Experts of a small language model.
Size: 13 layers, width 448, 69.7M parameters.
Experts: 32 experts in each of 13 layers, 128 quick GELU neurons an expert, a softmax router.
Training: a variant of Muon for the experts, 483M tokens, 7374 steps.
Below are experts of layer 8 (counted from 0) of a mixture-of-experts language model. Rows are named router (the router's row for the expert), up (a neuron's input weights, with its number), down (a neuron's output weights, with its number) and show model dimensions 56-111. Each number is 128 + 24 x the weight over its row's rms, rounded and kept within 0 to 255. Numbers have three digits each.
After each expert's rows: "mostly gets" lists some tokens that are sent to it at least half of the time; "raises" lists some tokens whose logits its average output raises strongly, later layers aside. This comes from a sample of Wikipedia text that the model never trained on.

# expert 26
router:108117120104114155087113118139082097154121141083167161105114112160149085147150121098174094120126139125078113095122134179115149162130136122112171121141123151133119097128
up0:137132094109140134115113117168122122130136138094138150115106136127173135111157152171123115112148101115104132107125114121137162092120179084114156135142126126117135127127
down0:140131123109136105126109094157084105086126068102107145115103136128133129136141083138112119143145141099104128167155085127184089094182109166161127128175108136106096123090
up1:143095098138110143106122124114145109147116113150132133135111142146110101119192115101158129159118119103129144125169188140123099119102144159161097125113125118108145081129
down1:132114119162094057156111115135141128105094187127136118113155136118090115119150109135139144135107085152150106130121166141090131114100115146140109131085120109110128113115
up2:120084120125110191142122121128129101148114108090159109158140120168130135140106153139119080170145107132111115109107108108103133137099164168123156121129096143155113119113
down2:162115140135104095170094152114098137124115121165164141133116151126106141141107085121181138101094122161137133103133108090149166143112120196124124118134085114133139084165
mostly gets: " However", " similar", " such", " long", " due", " different"
raises: " ", " a", " the", ",", " and", "-"

# expert 18
router:124101104104115142091119119105115104116087163130103119088072130152096103126140143089121095096153140124131131154108179129130124127144102113139132123144161117141107133160
up0:165092153106127136103109109117080146149156143180133115086111111111068091137093100135152107148127137150139145118097137151146143117165110143125154118153083097129113144131
down0:151100110117127154123105125143122119123087116136106145147104111125131107167120131109148157160128134105082095127143144117130155153150098132114171103140111126066150083117
up1:156114123119125128089094135183110142153110123111106124140137197140153093122145119103141143122126121114146138170099137093146141126133101105139145098143126134134147119196
down1:134106123132156142093150118155138158127138082130140077130091181106117112111165089164137133110088120091146112143142127147159135108181108121144131093138108139097122116136
up2:113113172122165131125133152101144131146098146149126102154114131173145122111159138182133114129166128100099122142145137160109144148126147122133105104104116139149103116139
down2:129144150152108158116106126151093106092117145107136113160143133132114137097135127110156123075170162097121145160157109133127141076106139123140102146133122102165144157141
mostly gets: " South", " back", " part", " left", " head", " died"
raises: ",", " ", " and", " (", " the", " in"

# expert 15
router:108069073129117160085144162131122137140140131160155149093114115111146125186161156096161098116150154094142133140120138120122126136155074080163115102153134124116065111159
up0:145091110151154132147133169108141169100118173110085127134149124128123188120122099119207174120147112081114117156127119108080112117115092127159113079126176119096110086103
down0:130096110152123116096195113165125124091161087114087126105090135161151131155127135150115115148144153131095142081112100162150142160115153127123103129139126105160148137134
up1:146097120110162108117141138144150116119114174135131122128109158101141101131150103080124112163124109105109089094146124130119073121111132148202110119134165090141139059102
down1:156113158095117071147149100113140112092130134117114121146154150136111124125120098088149149130136148141179117129118128160098106143082113131141152136143151082103187139115
up2:121122108108153170139122136143098144149166136126139131121153151114099121167086108129143130109134125140151132155132187113105134151145124148121156161115118168141124129141
down2:179142136092142141100175125084091172115124143133134146080138146110098132137129129094119142093117116140145144150139097138105148096128130123120114165095111127108106111110
mostly gets: " Tom", " Mc", " Ho", " Ta", " Har", " Un"
raises: "in", "y", "en", "a"

# expert 25
router:083120118146140100146101132077137101129144157066124148112115111096158110147148158106093114117108198112132111101144148157097140130133098104123149118149138139129111106139
up0:154145129116106124137112177105176135101148154113139110128080116151143119104108108149118157110165131162115145153145169115107115163125125149124134116113099146152149127120
down0:123167152139145153107082145094153127073148156130121130101161145102103099126168136133103136131103072140121171135129151095146156133164127159107155135137146116111155154147
up1:124109107108144147143134115146114130141151143116119091129101171121119125111162144137099102094126147071118118107123150126163108155156110142176122161110086124119145156123
down1:107128094153164154135090113097111173113140082126094138114148135131100111112138105113129132141150149166142117159095139141107175155131096128100078123130151127131135084118
up2:138139138143138125145105150122143162146143137144157107126134142119087128170138082135165150132086158128159097101087133088140108131158086123096098118124144125117127119140
down2:127127118106153127175139129164105106110131116103127110146150131110144100131148100122105132080103147159102166052167160100115158108137133170127146156104124135118113120126
mostly gets: " Republican", " University", " Council", " Award", " Minister", " politician"
raises: " ", " and", ",", " of", " (", " in"

# expert 14
router:157083111099157138122114098099095086117126161118129154134137117122180104169148131086129113123134186102128094124132118117094159129158100098133127114131158131161131134142
up0:144148094132141139148104066120122119108096099129156154133139129134104148122157132128125139137090145108140128103139136131100148110144078167135108141129122139130140147167
down0:099143142118151113117112134128101117129166138132115162184153126146170158115090114156109117110113103149129135139121102093125149135131118136120146125090095147139111114124
up1:143191129138144108113120139125099118152161127121101125166119152101133107100129133128119181162094137126128101122107135127127134123141083139114157132111136111140120106169
down1:174118169134105124147096148120160121141179099109122098162162100116120125116134129127139133115122109116146066128126111111125118113115102102085150104143080130114122159158
up2:173133139097174161129132133078096118090130117122111120150129139150104145133115121135118101177092147163114089100109144105170117138108150137127121115106112130146105154171
down2:131128110098145188092162136139159114097124106062113108140144105136111151158188139118135090141136157152103148131138126162150159119120120116168111175139163091091119120137
mostly gets: " Smith", " Washington", " London", "ville", "ford", " Jones"
raises: " and", ",", "-", " (", ".", " "

# expert 3
router:096119122086166134097133095097120128168127149135150155111101147124146146118141148095175069104146164091137135078155168142135159131108053092133124132114145125112102129171
up0:118115092112166146142133134126127118156127175123135175159117102130198116106113155128147150143177168152170086107180159068134137128151107150133145106106111107112135108142
down0:045147140166134120139081129111096185157149096119142129123134133091163142149124121113149134149101095112122168121092125141129065126147099135134131129138130140095100146105
up1:067139105113115136164107152134084150133145129082139120160130103106108130163129172143134097093084133157089150152117129158167105097103123080121090158123170124136114119131
down1:189111160148108088116148172104133116124150145084132130124094111125095146123163071143141174085143137131148117150158107161147123120104133106116129164135128100139131101141
up2:169115144100128103151112145119149154150142112108140136107105174151118127119126178143120126077137112118123129102127136135094139120122067086110120137145083123158131138132
down2:180134147103155149125139144137139112113124106130082087144118139135146126109134089174106141116157085180132128172148133129129162117115093091134144126120117121160138136119
mostly gets: " S", " W", " G", " K", " M", " H"
raises: ".", "n", "s", "ed"

# expert 12
router:112121118103128110101122112109120081119123151118140141089098132136110063151165136100125087143148165155119118151142125152109130141135103100154167148165123153158099112149
up0:131119147153126181139122131106106111100174181120141138111126125111141130119169179147083095129128139125105107124125135116153153105132182101137148143120097141100126091097
down0:114137156103145102098165089152115112104170139127103132106144141169111121131171095112124126074109116141119086132139144128133132115141081127099137125114142152125149110123
up1:098122121156096122137145124129115097135135136127089141121103144087112107128091159110153141162091140141147151110130144096152118149091120126176106156127152118159133099126
down1:150142093122097129134149152106146118102085168137115111151124155129115174108103185091175163140115139115121119097147151169167100063135098136095115138101141133148163138135
up2:127113144132125119133126154128058118139132090141112099107109124125111136130113128170144091119148089135146120139123131130138121134130132176159129117133088124144126131103
down2:095155139116112164105172162135122111110124169175143091182142145125133147127126104108110146103108138105125108100106100126163145137131120117118117171077130142139112112117
mostly gets: " years", " year", " season", ").", " series", " album"
raises: ",", " and", " ", " in", " as", "\n"

# expert 10
router:121093113162148123073144116148133095138126150083117160131115131116128092147115130088166096138125152149106111124153127128123131152171110089189137123148135137115117138141
up0:145147149118143147107113136122134166138149134111122128117072129132122140144142141106126142131132151161145137133102089124137111145169154092136147168142108086126110123075
down0:121151115128136115137146091144148159143172132112108135129153125067135068101144097121079129157145125162120160159154130112164154109071152070115137135160103097112127117075
up1:154096104177167129095120097109073196104136130159158133108121128102101106135137139129107148139106137090099094108080120088124143146136145072121125115141127128117117164116
down1:144134168145147158110169151148116113097136162150120170112130130147128104115155129113172126130111085161085139141084125122080173122165139125122107136120143118116107094104
up2:128130147137143161122171097111136117082142147133147117117113132175138100144133118093150135120097116139127122138169138168108094118163161108084112116152133127112133165139
down2:154166143099126142056079132137166176101154125169149133162114104161128142128152171125100087147144167130134106177149131166118109104177142124151148152125107118134113112102
mostly gets: " ==", " ===", " MPC", "History", " Website", "Scientific"
raises: " ", "-", "\n", " total", " (", " re"

# expert 5
router:125119103103143146123117123105141116108142167090152183096107135117121129154115140097134132107160155086130093102128133132090112134107099112174156057159150146147124125149
up0:111112107090160095110140181147086126108114122120155117127151103143140113163144122132140116140141152126166113140200154110168145155129133133136159145077129163116158154097
down0:149107120121122177163138073089121163153122129128122150106145111135149156125152151133144149124132143100160068144091124118107095114145114134163127109098118122107179071128
up1:118120116125130120143145123157147116121177156139113123125110148106132088106078122090126128128115146147125116110112146122121105161155090110125137126137115130116115129098
down1:144101124123144139154123149114136100084133086218153116144158133142156105159160130079140158112093162140116088120130127135136172160145136133113109105124135148101142143114
up2:110130127122131130130093121114125148128120159178115136120128159110093132123081109101101149125123143110122114127136133132166120131109147075148128110135109144094086105153
down2:122132103140140106103100138132124124106120092150151136117133132129114156105113114160129130122128143112150134165113129168101115074137170116132097088136145112141130125122
mostly gets: " played", " footballer", " playing", " signed", "Senior", " returned"
raises: " ", " a", " the", " for"

# expert 6
router:124136100146159122118083138129097127130156154103142148099112123130124093125142158103134121110150170149094112109118170128133146143133077099143132078127140163121074096175
up0:145080105133109142109134145118104142132110143134139109120122162141124134126121138099118162114061152138160132087123145119121123112130123123118144128133157125084119128113
down0:107132114118152111147142102123158122097115146144086141164105133138063134166101137139103127099082122142112131142134131140182138085150111107111138148144130155104086105201
up1:112160120061133149098136115119123145129191110111123112154129122144101130090137158129125115170118180126120138134202105128133151106111092107120146133115133134124117121099
down1:120142194126147120110153139117109116076108122127148084120116086101118113154123155120135144131165154140119123119133123112142148129179117143070128112119182098093144128110
up2:155139083065138111129137103099139166151122146112141085130103125144180171116144143121130104157162092136089126117121131177163139168139120187175123165087135105136096135128
down2:129186177146138129113144126156048130071133134089153116106150133131088134117165105135127162135114112144092120120102111124129151093133143118120140147116114145154128103138
mostly gets: " 0;", "---|---|---|---|", " —", " MPC", " JPL", "|---|---|"
raises: " ", "\n", " 5", " 4"

# expert 4
router:141065097134144117131161095123127108129114172130158150088124130114127101157119169098140113122139133129142070120100130135107158114134111112185147130220090134107127098145
up0:174109120147150115150166115162155159147127118111132107134135127118128155161112167141165134136121142155119150118106134111141143137162105154163082123128076115134184135153
down0:135116100116166170095097144147144122082112115135110132136112135178139111119104117134119116094133165138113098105106105125183160100117137083103113140124138099146131132103
up1:116130119148146159091124116162120163125169132144098138114115097106167109140123120119175142115157080131137124105112109126117132126142098096150117138132089113124177101144
down1:088113118173139131083137155170170141117117099098126121161115108113106101162099082129115125136133113177133108134151169153057130102140123126137142160098137137146107137122
up2:118108106112129155096107097101131116104102130095160101113127109131148125154078163107167128138117122090098130085131137152179134166161169126121161126161137151089135136187
down2:109149117145053122187142119120097128139137128129103135097142144080120100113127093149120159137106120159154099108101114144107137102119095159130115139134127105154105104116
mostly gets: " Chevrolet", "′", " Lemmon", " ISBN", " SR", "aged"
raises: " ", " 2", " (", " 1", " 3", " and"

# expert 27
router:110108098145133133111113137111096098137118161120127113091116137136122131142109120128129113123107124123095121139105126163100143153102112089141103129198132118108090134124
up0:130096137121111159145130157158122093131131128136131120148151139140135126162094106141134129133123102143130128140091110135117122114193165141141095155117138086147138133129
down0:109131109168107153123090148112142105122115131157128114140140110100108127118143138145122108144142108107111124080120145153119155128077108097153123120146134092120099120106
up1:117103140150117134140107138150083112123118143087108166157112163138128080147174131159135142091098099124134108106104127138096115133126080129108105095124142130123106121115
down1:111120114156134145122177097128110106124121119120078136126107133117152076137150149125179138114098096133157124166099137146110154103120132153127084118193125168127104105133
up2:120161148119113114178134095162111112107159130137144181134123172137081162118090117123143149128138123107075136105109152169187086125103122092180126160165118137137163117141
down2:137129146123129134113124125163143158147147088126178137128084075129145102136126096101113175103156143193117117159129154122115144143129123141126133143116136133171114115131
mostly gets: "See", " Ret", " ====", " Sheet", " ITA", " ESP"
raises: " ", " and", " in", " a", "\n"

# expert 24
router:101132108119112162117138120112127108140130124094158136137111126131136114123154156119134106114154154127135096165149124169113094149145132136187134119138111140165099093161
up0:158109116109174156082119146134100139120155132148140107127128149147122124101124117134134145100147130136153113164159109128098100130121104110089150109101112121132102105139
down0:112101152125168152119092125089126096166104102142070138091107121131170110151115124140121142095164181168136093097120071128126122099119112117081125161124158146118132163184
up1:102130127144076095153108117143119083116165124099179148116129160068145097121088145140156145130150105103095149117099108127123125125129097106163135155113119118097111142133
down1:118148150114108150144108077156135123132121179124140110155160138129100132110085168127095119128150144131125119095102107121137137103189146168108129151123101144099092126158
up2:120113161102095133119100110152092131122155152115127157138138142115133141142156128122142137125126147085132130118130124177171125155152103185099148124114141144129108143165
down2:136143137125110130133123144114134104085110119138110132101153127123130132139109182103120146089128143131151125155130156084166143208119157163119104133103153124120116144142
mostly gets: " for", " during", " After", " after", " into", " using"
raises: " a", " the", " an", " ", " one"